{"n_layer": 12, "d_model": 128, "n_experts": 256, "experts_per_token": 4, "d_expert": 48, "d_shared_expert": 128, "activation": "quick_gelu", "moe_layers": [1, 3, 5, 7, 9, 11], "router_score": "sigmoid", "normalize_top_k": true, "routed_scale": 2.5, "balance_loss": 0.00987, "balance_bias": false, "init_std_router": 0.00782, "lr_router": 0.0039, "vocab_size": 8192, "norm": "rmsnorm", "norm_eps": 1e-05, "tie_embeddings": false, "optimizer": "soap_variant", "lr": 0.00465, "beta1": 0.95, "beta2": 0.99, "batch_tokens": 32768, "seq_len": 512, "train_tokens": 213700000, "steps": 6522, "dataset": "wikipedia_en"}
Below are experts of layer 5 (counted from 0) of a mixture-of-experts language model. Rows are named router (the router's row for the expert), up (a neuron's input weights, with its number) and show model dimensions 0-127. Each number is 200 + 30 x the weight over its row's rms, rounded and kept within 0 to 999.
Before each expert's rows: "gets" lists some tokens that make up at least twice as much of what it gets as of all text. This comes from a sample of Wikipedia text that the model never trained on. Tokens count by the router's weight.

# expert 6
gets: " ", "–", " S", "0", " B", " Ha"
router,172,162,212,238,227,173,198,236,180,161,238,234,170,194,192,169,220,183,186,238,220,182,172,174,233,236,238,162,218,170,234,244,225,221,237,204,230,238,176,235,236,231,176,216,173,229,177,228,171,229,163,228,230,235,232,239,173,183,236,181,234,169,231,231,239,237,231,191,229,235,173,233,238,167,181,228,166,235,203,232,165,173,162,179,197,232,232,237,240,168,242,170,230,193,237,203,232,231,164,230,167,236,168,167,233,175,162,169,164,180,169,231,161,175,167,166,187,237,223,232,230,183,234,239,218,209,168,165
up0,199,171,238,196,225,202,187,210,177,248,187,199,167,225,204,207,191,216,167,172,235,239,243,198,150,208,171,171,200,189,178,217,204,221,179,149,205,171,178,179,212,144,185,187,138,212,191,185,232,196,248,208,186,241,271,152,206,251,213,204,218,201,246,225,146,189,200,195,240,245,165,238,168,190,262,150,173,214,223,180,215,197,263,161,202,213,185,135,187,167,197,173,182,217,160,196,238,241,160,254,211,202,197,185,229,225,228,247,167,231,200,144,196,183,222,183,199,187,142,177,204,161,237,171,198,170,210,254
up1,194,256,229,195,201,214,173,185,199,202,208,147,187,192,212,157,206,187,188,223,221,212,222,149,211,192,181,242,139,201,231,265,154,195,203,208,195,198,182,218,203,200,274,201,254,218,177,195,180,207,209,261,250,224,158,242,220,205,202,150,170,207,213,185,169,107,229,246,204,180,224,149,157,203,193,167,184,206,232,212,215,151,208,200,265,219,160,221,189,224,167,161,255,174,240,234,147,207,189,189,183,237,213,184,202,236,206,175,202,201,131,178,203,241,216,180,198,225,182,172,241,213,176,192,166,184,228,167
up2,192,244,205,244,250,189,220,203,237,207,203,217,236,205,240,214,204,161,296,190,201,266,176,165,274,161,199,192,184,164,175,198,230,255,209,211,217,264,224,204,154,196,145,182,197,198,182,188,204,198,243,240,223,202,158,196,271,186,214,210,228,177,199,207,175,217,244,229,203,190,250,202,203,164,203,254,243,178,196,196,203,241,209,241,192,155,204,186,190,212,159,189,217,138,180,195,226,193,222,227,223,243,213,183,254,256,209,188,208,194,186,210,214,209,174,199,250,143,180,219,206,197,207,151,177,239,226,203
up3,157,266,236,246,161,209,171,190,171,180,235,212,182,173,229,213,213,201,227,212,174,176,234,186,158,239,253,243,218,234,228,175,135,194,260,193,197,204,214,206,226,160,160,203,227,208,207,194,223,178,180,214,167,229,235,152,171,207,235,175,228,207,162,274,215,172,196,205,189,183,201,215,140,173,188,243,220,235,167,224,195,224,199,214,196,198,209,219,192,148,269,203,204,189,213,197,214,233,269,217,145,147,218,248,178,215,185,199,170,207,216,162,171,159,241,195,175,221,133,194,181,212,184,203,157,186,178,162
up4,170,174,197,247,187,208,150,141,214,228,212,178,148,155,148,223,158,220,211,187,210,185,209,191,183,211,217,221,231,185,165,211,205,237,218,195,171,211,187,208,213,216,195,175,191,187,193,254,211,188,203,175,213,148,197,184,170,230,212,217,217,250,191,230,175,194,263,166,221,227,144,220,211,192,272,218,239,187,254,205,170,195,233,183,196,225,152,192,174,275,179,214,236,142,226,171,170,179,204,161,183,194,218,197,243,204,237,199,164,235,170,152,223,109,243,183,229,210,206,220,195,203,180,179,217,166,259,154
up5,213,195,230,193,176,203,136,185,170,200,225,245,215,215,187,200,179,216,161,212,171,212,228,216,231,155,192,185,189,248,162,215,216,206,234,209,271,235,190,186,237,152,151,199,181,169,186,147,183,235,201,226,195,236,164,218,181,184,225,221,135,229,136,198,188,155,143,174,171,178,230,181,190,160,230,194,268,173,164,193,198,210,272,206,219,146,148,231,187,182,196,212,191,224,192,143,190,217,178,155,216,226,222,219,207,167,219,215,195,192,215,205,193,279,190,175,176,222,245,200,196,220,218,212,195,162,149,244
up6,220,214,135,165,162,213,149,211,211,208,172,194,197,166,178,165,202,224,212,232,249,190,168,210,142,182,172,200,230,224,226,225,165,185,252,195,195,177,228,214,231,172,257,223,168,217,219,233,235,203,165,217,110,245,238,190,164,128,202,270,151,247,231,248,272,191,207,219,176,208,160,216,140,193,219,250,169,237,195,182,161,210,233,183,182,223,175,197,183,219,210,197,204,188,136,196,191,209,195,230,188,162,223,229,217,202,244,183,218,207,166,152,200,222,203,195,203,217,178,173,221,186,186,204,190,206,193,182
up7,245,181,183,192,222,177,175,187,177,247,163,219,201,170,272,242,216,202,218,192,236,205,189,185,236,230,164,216,220,144,199,155,221,212,218,211,178,196,187,174,194,226,228,212,177,228,219,196,206,162,216,209,172,187,214,259,227,241,152,159,196,162,185,202,183,200,203,213,187,174,293,223,216,167,123,235,223,183,204,209,222,172,131,202,187,160,139,232,236,192,203,223,196,205,219,216,221,263,158,193,218,198,220,258,195,214,245,166,200,232,165,203,197,151,205,181,259,189,218,186,197,247,156,208,212,261,211,186
up8,212,210,220,202,212,197,221,204,257,149,238,164,195,181,186,141,226,205,199,201,232,198,204,226,205,195,199,234,265,224,174,240,202,202,208,201,179,219,207,214,225,237,148,173,227,245,176,217,224,276,198,257,214,141,241,234,214,174,180,210,234,201,245,196,207,172,234,174,181,219,214,215,220,193,205,113,223,213,180,190,182,226,286,178,194,262,156,212,158,171,180,224,197,231,242,166,190,158,175,217,197,174,235,240,249,213,223,212,202,164,227,237,202,184,184,182,188,187,154,198,230,255,183,196,202,177,192,146
up9,170,195,198,198,215,171,172,239,204,204,188,259,239,227,258,240,180,141,242,184,235,197,207,263,244,171,223,214,205,172,214,222,198,186,147,225,188,168,205,215,173,193,191,180,223,255,198,155,225,197,194,234,180,186,154,201,225,211,162,201,189,249,190,229,208,213,225,187,180,155,209,195,179,178,215,193,116,165,178,215,239,183,253,233,203,191,203,139,149,199,183,176,189,238,175,178,233,189,229,173,175,202,213,202,193,273,161,211,178,140,201,205,162,171,214,137,180,162,196,204,250,153,225,246,180,181,190,166
up10,208,217,169,236,201,177,197,165,227,239,206,249,161,261,201,172,199,207,149,229,206,191,242,167,215,163,198,168,182,220,202,191,198,192,222,245,194,199,216,164,170,206,239,184,189,205,183,195,227,217,173,210,183,179,211,173,208,182,143,235,199,279,149,229,117,186,228,168,268,206,194,250,223,212,214,185,222,202,177,189,274,197,180,215,187,263,220,203,244,197,157,226,244,165,207,217,188,226,217,218,123,203,230,184,164,203,213,206,256,185,288,218,172,200,189,149,183,195,216,201,193,156,197,202,207,208,184,197
up11,228,183,224,209,267,175,169,154,201,196,187,223,235,206,222,220,178,232,189,173,206,192,162,194,263,216,217,197,219,214,225,180,194,199,132,189,167,195,154,202,233,206,177,228,212,199,221,161,209,230,216,162,163,206,210,236,203,214,140,202,212,224,250,206,225,189,236,205,218,170,206,157,186,252,213,181,209,228,173,196,135,191,176,205,254,226,228,214,207,161,201,207,203,250,184,198,208,154,218,184,205,198,271,209,203,195,196,241,224,195,197,220,200,231,297,171,127,154,249,276,225,172,148,188,194,235,208,196
up12,240,237,178,190,178,204,203,247,217,196,223,270,257,223,204,168,132,207,221,210,217,213,202,216,181,223,213,166,173,214,198,205,219,193,239,207,203,204,208,194,205,165,232,201,296,167,149,165,233,190,207,198,149,255,228,186,152,208,195,174,256,204,181,237,201,188,154,166,199,208,212,176,189,152,198,219,224,212,188,243,151,168,222,256,214,211,150,123,166,204,196,229,171,163,197,204,211,223,177,204,178,142,219,188,174,225,175,203,276,197,223,215,199,181,227,199,213,237,260,188,214,222,227,216,236,236,173,188
up13,198,202,165,227,203,181,179,202,193,198,234,204,187,250,175,208,233,175,214,184,158,191,173,191,222,216,189,193,199,174,172,226,193,178,217,261,228,188,229,208,181,231,234,246,252,246,201,157,281,179,196,232,161,220,183,238,163,179,161,234,222,284,251,210,178,215,189,212,219,205,153,251,217,208,219,207,188,161,189,161,233,213,199,198,169,204,205,239,186,203,171,209,199,164,244,174,184,189,223,189,184,198,180,229,175,238,231,229,270,247,225,146,184,178,228,155,179,185,212,272,223,181,182,197,199,117,247,208
up14,222,216,207,186,197,164,193,162,140,180,235,225,207,217,225,203,230,197,219,199,237,234,228,238,158,170,188,195,231,186,169,239,194,195,177,167,208,210,241,179,172,211,169,302,223,183,208,193,231,210,163,225,160,199,176,242,196,206,185,183,220,167,270,144,169,257,190,184,178,185,281,232,178,183,247,218,230,177,211,174,222,211,212,171,229,153,168,192,196,241,180,213,211,220,182,219,214,158,209,228,196,250,173,217,228,196,182,263,236,185,254,208,200,179,234,185,200,178,158,191,239,188,177,188,162,170,259,160
up15,219,239,170,216,206,184,225,180,178,199,188,227,207,195,221,158,200,179,169,193,186,146,157,170,202,212,165,256,153,262,213,165,174,177,173,206,158,224,200,164,221,223,134,233,236,230,205,164,157,203,207,195,229,162,195,163,135,225,187,243,235,167,166,194,179,166,193,255,212,170,220,204,180,188,218,221,122,209,206,280,206,212,239,191,233,164,218,211,218,233,178,180,142,249,218,150,200,215,228,215,234,224,227,228,180,161,188,229,183,195,153,237,193,204,157,188,215,208,168,222,236,226,249,179,208,196,183,178
up16,199,211,179,201,206,155,185,200,202,237,156,263,178,241,160,241,216,199,240,218,218,224,245,191,173,172,206,138,238,233,164,145,179,210,213,258,226,177,233,192,187,219,193,206,185,214,219,194,217,206,236,162,157,212,184,231,163,218,215,166,263,199,207,240,220,223,186,169,221,165,216,215,177,178,211,177,223,175,126,279,194,228,185,214,169,169,164,195,145,225,202,272,190,228,211,198,173,220,274,179,227,214,182,178,248,188,206,183,230,192,234,194,233,181,191,230,198,245,218,172,177,209,215,218,221,150,184,148
up17,201,240,201,193,175,166,238,172,238,206,175,242,186,266,222,249,189,249,178,173,225,204,223,281,194,197,182,206,191,187,220,240,163,195,203,205,224,182,258,160,193,227,211,193,204,161,158,203,222,184,220,161,183,220,203,190,246,214,138,163,176,242,250,199,186,268,196,211,233,186,245,203,184,231,159,146,249,225,209,209,142,185,188,149,209,217,196,138,213,149,185,172,225,177,206,234,226,212,209,263,184,223,239,226,186,210,178,206,194,223,152,229,215,249,195,217,201,173,198,225,175,212,200,205,143,230,201,168
up18,186,183,197,231,186,201,193,163,147,224,166,221,158,191,233,214,159,184,239,210,234,192,277,179,194,250,200,204,207,222,218,220,272,196,200,201,198,174,221,202,186,213,187,184,197,226,254,238,187,261,240,222,164,157,156,206,230,158,224,204,167,181,217,200,235,186,253,194,202,171,162,227,190,166,210,135,250,165,197,171,200,155,201,161,199,250,208,210,209,209,170,190,176,213,183,230,221,231,236,174,230,162,244,276,178,233,176,104,215,211,172,177,207,184,230,166,193,249,191,180,173,200,215,225,172,194,208,209
up19,181,162,256,200,178,292,220,221,222,199,197,233,176,206,207,203,180,250,197,203,171,207,188,195,210,178,158,178,212,202,231,226,228,189,203,212,207,194,227,247,220,216,189,171,213,216,171,203,213,187,235,213,158,167,234,193,207,239,178,203,228,177,209,232,233,194,224,251,192,199,229,205,196,226,155,218,216,240,240,206,137,202,256,239,230,175,185,156,218,272,236,208,220,222,153,210,173,204,199,155,191,207,197,197,153,235,220,144,185,226,222,267,142,205,203,253,204,244,202,188,93,217,194,226,169,210,223,213
up20,197,189,194,214,236,225,190,148,190,209,218,153,238,162,218,215,263,212,217,201,205,175,213,209,218,162,176,216,243,161,186,206,218,219,149,150,183,169,177,170,231,165,240,214,290,214,198,190,233,217,202,257,174,142,198,223,177,203,197,170,171,206,180,181,184,215,209,212,225,187,170,187,178,251,200,169,183,231,179,187,204,265,236,201,227,185,160,180,266,172,193,196,181,185,235,229,192,132,240,260,238,186,173,211,167,173,226,242,176,211,180,208,161,171,229,196,232,227,241,206,148,270,162,178,202,190,175,214
up21,236,211,174,153,190,197,227,174,216,196,241,152,184,151,242,161,177,222,155,176,226,278,233,160,188,170,205,179,184,220,181,184,179,184,150,241,200,245,201,225,240,202,184,186,177,204,189,156,139,224,261,140,190,160,199,197,227,150,183,232,244,178,227,159,256,170,204,188,200,220,196,192,201,180,233,234,230,213,205,200,158,224,210,231,208,246,219,215,170,192,237,111,174,201,179,170,233,196,198,197,180,170,251,187,168,180,250,158,183,204,235,184,197,166,210,184,200,243,173,177,211,193,144,197,179,196,191,213
up22,223,191,180,225,177,209,255,204,185,217,159,196,219,222,174,271,197,215,239,237,147,145,288,171,179,156,245,173,240,278,175,189,206,237,157,166,216,186,215,195,203,220,176,229,215,168,191,147,224,154,208,154,192,208,169,190,230,186,209,176,266,210,259,276,215,215,216,203,234,222,177,217,180,255,185,248,208,193,198,204,196,158,202,200,198,207,176,160,168,214,207,194,214,164,186,211,193,183,191,195,169,205,199,181,194,209,179,141,191,212,200,225,195,181,211,262,234,243,182,190,211,176,241,202,226,168,204,254
up23,247,188,197,196,164,182,177,206,153,153,190,232,220,188,207,184,176,193,218,137,174,254,206,216,229,178,202,211,216,200,216,182,228,175,177,169,181,231,207,209,198,235,176,200,201,236,216,149,197,209,240,240,180,187,218,205,171,226,208,227,177,226,203,172,198,200,154,191,196,188,227,223,189,152,168,200,155,192,125,211,98,220,159,234,202,267,208,236,190,226,178,198,170,195,183,160,227,209,195,227,257,167,185,201,223,174,193,139,250,181,196,161,238,202,228,165,248,182,153,189,258,216,219,179,188,126,177,237
up24,202,218,182,207,200,237,261,205,237,234,119,213,236,163,152,247,181,201,244,216,212,249,186,212,219,161,177,215,158,209,186,164,225,191,153,126,165,191,248,167,163,233,179,242,179,234,223,145,181,244,231,200,197,209,219,217,233,206,215,204,137,231,240,180,173,168,221,217,192,156,196,148,182,141,167,189,183,201,236,188,203,169,241,205,168,203,237,200,201,137,209,210,173,234,187,199,213,164,209,193,208,217,174,208,217,153,245,185,163,211,239,243,186,197,208,173,178,169,181,195,232,199,232,211,233,200,216,248
up25,214,159,206,138,179,187,215,187,226,212,221,198,177,219,191,211,200,177,251,200,217,220,185,165,171,251,142,220,237,210,209,215,174,141,184,193,180,154,176,230,248,180,210,189,172,214,188,168,236,210,226,190,219,137,228,209,240,204,217,242,169,191,146,166,198,216,217,190,210,150,189,234,155,241,273,164,196,224,156,216,194,246,231,230,136,192,250,221,201,187,176,179,204,138,147,178,245,200,214,183,219,170,171,220,183,215,202,148,211,197,220,217,229,170,173,267,149,199,218,219,212,169,218,254,191,202,224,178
up26,185,193,165,207,232,165,152,196,233,184,196,207,230,202,167,242,202,200,185,216,139,186,246,130,180,194,230,213,118,219,239,226,193,257,186,214,171,179,171,208,189,199,221,251,247,185,215,178,252,241,178,259,205,231,184,226,219,223,205,182,203,238,131,175,146,180,204,205,168,194,236,208,209,216,214,162,186,134,210,197,254,189,216,186,170,207,151,208,234,214,183,153,232,224,156,176,188,236,207,226,128,217,247,226,186,226,184,152,178,209,153,238,175,164,183,216,191,166,229,179,180,196,196,201,199,212,221,205
up27,229,211,214,177,178,185,203,200,190,237,218,232,202,137,187,232,168,204,237,180,189,182,239,181,232,218,230,201,165,225,167,201,161,217,184,210,232,163,260,206,273,213,243,191,252,207,235,163,220,176,198,175,200,189,222,128,189,201,184,203,206,194,262,183,198,188,203,172,180,143,177,275,214,176,221,199,223,210,127,252,241,224,222,178,222,221,177,193,200,151,235,205,201,196,250,210,158,192,194,231,209,179,262,183,186,222,181,144,231,228,216,203,207,245,252,196,129,249,203,147,218,206,199,231,202,217,193,201
up28,181,229,142,151,171,239,145,135,224,179,164,194,197,213,226,180,148,229,206,185,214,238,269,204,194,157,227,206,197,162,218,201,187,189,175,191,177,204,189,204,219,148,156,197,188,198,209,216,237,221,217,201,157,183,260,214,191,181,221,188,127,202,196,174,177,186,196,141,131,148,207,184,229,175,206,155,190,211,164,253,209,207,197,217,192,186,226,177,179,164,175,198,207,215,164,276,206,215,200,194,211,232,201,210,212,176,210,218,235,239,212,129,214,219,223,192,107,186,191,170,194,154,223,220,234,196,173,202
up29,201,216,199,194,137,189,200,180,212,176,227,210,210,191,206,193,174,252,234,197,208,197,213,182,156,199,225,216,195,285,199,254,212,199,277,222,198,190,203,182,213,208,184,173,223,211,228,236,263,168,171,188,215,170,231,245,230,218,183,189,201,195,168,188,197,204,113,138,211,170,192,161,193,190,252,210,212,291,180,191,194,217,194,222,264,189,263,206,221,237,228,167,197,213,182,228,217,206,184,175,181,218,169,210,220,236,251,197,284,124,186,203,160,221,212,182,176,198,178,172,216,182,197,223,177,216,197,214
up30,187,202,232,206,172,225,208,186,181,209,195,231,162,210,208,185,197,165,146,179,178,219,198,184,140,150,183,199,186,226,177,162,174,250,167,167,227,168,195,221,214,234,184,221,209,199,238,201,208,122,212,164,223,138,169,257,164,170,227,178,242,219,243,192,242,193,157,178,218,170,243,180,175,166,196,170,164,171,202,203,217,194,212,224,193,198,206,232,268,238,193,143,229,183,193,202,186,172,230,271,201,188,196,157,195,193,270,168,258,205,224,243,160,221,199,170,210,136,233,210,193,171,206,215,227,245,217,230
up31,153,179,186,247,220,182,187,193,212,185,188,177,233,161,250,198,185,153,278,183,203,159,179,180,175,160,171,187,124,155,186,235,247,154,179,132,197,188,145,248,159,248,198,226,242,171,202,196,196,215,226,179,179,196,172,214,210,212,128,142,212,238,194,211,195,241,165,130,193,208,163,188,143,223,240,217,223,223,156,229,236,199,166,206,216,182,212,227,210,243,145,201,162,207,243,192,229,214,203,189,209,180,182,203,193,208,234,186,193,187,206,191,202,218,138,178,173,184,181,191,203,209,178,180,226,208,219,216
up32,198,178,246,195,176,190,228,210,147,255,183,124,148,162,219,219,214,214,203,177,196,146,220,240,213,178,169,254,212,121,215,144,280,258,235,186,177,203,221,197,209,180,236,206,170,218,250,187,206,230,214,224,211,155,205,228,161,189,161,185,196,199,211,178,185,177,153,224,201,121,221,182,162,186,186,225,178,203,194,142,211,201,162,189,178,212,223,186,206,224,208,223,187,256,173,185,174,175,182,189,208,212,167,176,209,178,154,230,239,208,190,189,164,140,195,186,191,199,194,240,241,227,193,212,172,160,163,199
up33,203,184,218,203,264,139,224,196,169,222,197,174,191,211,161,193,217,249,208,174,165,203,207,242,231,218,177,162,206,174,155,197,193,274,195,197,247,157,185,241,133,184,245,201,216,173,181,243,250,221,204,207,141,166,203,202,186,162,153,199,173,235,232,159,156,218,192,164,158,177,223,180,199,273,202,187,198,163,205,159,215,210,200,231,175,191,199,232,218,184,178,192,252,286,170,176,248,198,212,185,159,152,208,162,176,197,194,187,199,206,224,214,222,172,189,146,185,164,229,226,207,241,178,177,213,176,199,214
up34,218,147,208,198,225,211,128,249,173,199,162,212,237,218,176,229,259,197,218,229,204,212,265,176,201,253,171,177,204,202,217,211,173,187,238,205,159,247,185,241,174,205,139,209,172,212,206,197,248,181,245,230,263,246,176,161,204,182,205,218,184,153,205,221,197,159,202,179,145,221,211,156,203,162,202,206,264,245,249,184,201,236,245,201,190,245,158,230,199,236,155,245,173,173,195,215,221,192,213,143,206,201,184,210,152,231,180,187,196,193,219,229,171,251,209,167,214,196,180,208,188,238,184,162,222,209,193,165
up35,193,175,206,159,173,190,196,223,181,228,202,206,222,169,185,171,155,165,177,214,205,202,192,264,228,157,211,214,189,226,186,241,231,177,196,203,211,154,203,162,197,232,137,176,219,175,186,191,202,210,198,219,152,152,178,207,168,205,241,216,173,217,173,208,214,215,175,211,179,161,199,165,200,212,237,149,228,132,226,185,199,211,203,227,233,183,156,186,181,220,285,205,142,193,170,209,235,206,158,200,196,230,248,201,260,139,180,229,191,123,216,154,235,246,216,202,190,200,244,228,197,229,240,178,243,149,205,254
up36,208,232,166,201,236,189,187,267,154,177,137,255,211,165,205,172,192,206,198,218,199,182,202,156,212,177,184,260,131,213,203,222,220,233,162,212,192,230,179,194,223,233,191,198,214,176,123,188,185,198,217,181,196,219,247,166,233,195,208,203,229,183,248,191,210,172,239,156,221,171,150,203,179,254,196,162,208,205,186,185,198,227,222,245,194,242,193,168,184,213,225,175,196,139,250,180,208,186,189,171,187,164,204,186,244,169,170,174,264,142,238,200,133,198,220,207,145,212,285,210,214,201,201,206,200,197,192,195
up37,203,158,195,156,173,156,181,185,191,219,190,183,251,206,153,226,231,210,226,182,139,160,173,195,193,173,191,215,242,175,253,182,232,186,182,177,271,219,238,227,211,131,161,199,159,178,240,258,179,227,226,258,170,187,191,199,194,196,180,150,223,220,190,195,239,184,225,218,186,201,158,172,202,236,179,150,211,126,251,159,216,212,213,232,203,214,199,218,188,194,224,201,195,216,231,201,256,178,201,162,171,147,194,178,207,182,228,158,196,163,188,235,167,197,163,157,176,205,177,191,173,170,145,166,153,169,191,185
up38,196,198,191,237,173,217,208,224,217,148,205,178,191,161,201,261,177,183,229,196,151,199,147,237,228,199,210,240,110,179,203,152,246,195,193,213,173,248,214,213,206,202,203,206,184,203,237,200,208,169,215,149,192,216,265,204,201,189,203,205,165,233,221,174,219,160,190,207,189,176,218,179,138,167,182,184,207,168,165,202,205,183,186,103,171,176,207,201,213,240,207,218,186,164,188,199,175,214,232,181,228,169,205,160,232,232,249,212,207,134,212,227,211,186,163,219,163,254,258,222,193,259,187,181,223,127,189,191
up39,247,199,225,238,161,180,227,168,185,163,200,203,223,251,231,183,249,220,137,189,174,163,207,184,197,139,232,153,206,220,212,202,211,176,232,182,225,174,233,243,228,188,205,209,166,198,209,234,246,145,223,164,238,172,274,137,164,200,184,210,203,220,192,236,267,163,173,221,192,186,170,172,182,157,245,217,223,211,179,189,213,186,174,217,167,186,206,165,173,201,170,248,203,211,211,196,180,125,219,154,207,220,168,238,226,215,188,211,200,244,169,199,168,212,241,246,207,217,217,184,228,177,167,152,179,163,163,170
up40,230,245,194,188,203,115,207,228,221,206,221,251,220,209,167,211,196,217,189,266,296,199,215,245,218,198,206,204,179,266,190,210,258,195,232,198,201,239,202,182,243,163,219,224,201,222,228,244,220,201,231,192,194,234,195,168,156,181,238,223,178,193,188,226,204,153,232,223,223,204,217,179,217,195,220,212,218,225,191,247,190,250,210,233,206,243,217,200,206,213,265,164,176,170,252,196,169,210,240,235,203,182,192,206,169,177,223,217,259,205,228,235,208,256,210,197,198,142,211,223,177,171,221,231,227,188,159,133
up41,192,220,204,247,214,233,214,178,222,209,148,208,188,164,182,205,191,220,180,168,199,213,215,240,194,207,155,206,204,211,174,175,197,203,242,247,160,198,196,204,169,270,140,202,233,196,174,193,208,221,236,229,225,181,202,192,181,207,190,224,192,188,152,226,225,172,158,151,234,203,132,246,181,207,165,247,143,262,205,158,216,204,204,156,214,207,141,194,246,274,212,169,206,218,180,185,184,203,239,234,200,180,188,192,193,232,202,163,254,156,213,204,171,283,234,191,193,247,226,194,184,230,200,207,239,189,229,267
up42,189,178,168,223,227,218,187,261,141,249,166,196,177,254,218,185,232,200,204,232,203,242,201,237,163,211,188,216,228,196,211,165,192,178,240,218,189,164,149,196,165,201,255,190,157,182,170,143,243,229,242,201,135,208,186,182,240,197,232,265,187,158,206,209,188,212,168,200,170,198,223,199,183,184,221,206,154,175,220,211,192,239,284,220,197,193,233,228,190,240,191,206,173,221,192,206,248,219,184,225,187,150,216,182,210,189,183,192,249,169,230,188,198,205,196,278,208,204,145,234,262,236,222,169,246,190,195,178
up43,141,177,200,202,227,229,212,230,204,202,187,214,261,200,195,231,247,204,203,195,166,173,180,216,221,190,151,216,168,194,195,184,241,188,285,245,204,218,199,183,151,222,164,224,176,210,272,224,217,202,229,206,230,180,193,189,236,171,180,165,210,227,148,197,208,196,186,260,217,187,202,211,247,185,203,140,235,212,180,210,169,196,193,236,185,230,171,172,187,164,145,224,271,200,155,225,263,247,226,162,239,260,185,236,219,197,174,203,177,184,197,127,193,242,217,198,206,201,162,230,182,209,211,150,203,185,228,219
up44,190,208,201,263,266,280,192,166,192,159,220,149,190,211,165,224,212,203,212,182,209,174,173,205,233,181,194,200,162,225,184,162,206,211,170,182,228,145,205,229,180,219,123,199,242,251,173,176,244,227,215,219,201,213,222,250,145,238,203,217,206,128,177,193,222,202,200,203,240,196,212,216,161,187,227,167,228,211,196,194,253,194,155,241,243,215,183,233,183,233,247,215,245,213,220,170,211,233,166,193,187,193,177,244,146,172,283,200,196,230,187,154,236,220,186,161,185,194,224,213,196,201,202,204,242,189,214,199
up45,208,230,256,238,238,211,170,160,157,182,217,136,250,163,239,223,192,215,248,193,182,225,233,254,189,163,266,227,205,249,173,269,221,167,186,165,196,194,189,204,179,162,179,189,205,165,145,206,218,222,226,177,205,179,212,183,199,214,207,174,241,217,144,155,183,215,160,239,228,228,266,252,226,158,231,248,159,154,209,205,177,179,218,228,147,216,211,188,187,243,206,177,177,215,199,152,196,223,137,217,211,152,219,217,224,213,183,194,178,226,191,178,206,197,181,192,215,205,234,215,233,195,188,221,191,248,224,199
up46,196,253,178,214,156,212,252,180,177,222,222,161,204,251,182,208,198,170,129,201,170,244,186,190,173,209,188,182,223,205,142,172,220,153,155,183,203,224,224,264,181,215,175,167,208,198,215,180,250,204,181,158,174,158,179,196,220,208,211,171,224,275,210,242,203,157,182,178,169,172,121,227,247,193,185,206,167,224,180,161,224,206,198,242,202,193,187,182,210,211,223,212,213,197,245,169,200,247,121,174,221,200,166,196,236,199,154,214,224,229,223,187,136,214,238,188,190,192,223,252,224,214,195,180,154,181,170,211
up47,233,230,196,177,185,189,223,234,165,194,192,174,212,217,189,216,159,133,165,206,219,194,156,195,218,204,223,178,223,214,236,225,158,133,194,187,235,192,189,239,201,161,182,181,222,207,162,276,239,243,238,201,157,201,175,253,209,178,176,230,192,239,158,206,193,170,226,200,156,172,254,187,212,224,220,254,273,189,144,215,200,194,195,196,200,235,225,132,209,248,180,216,231,156,215,267,219,183,212,217,206,211,204,185,168,165,211,181,189,181,182,238,211,206,211,152,198,180,221,173,206,245,224,124,211,215,155,216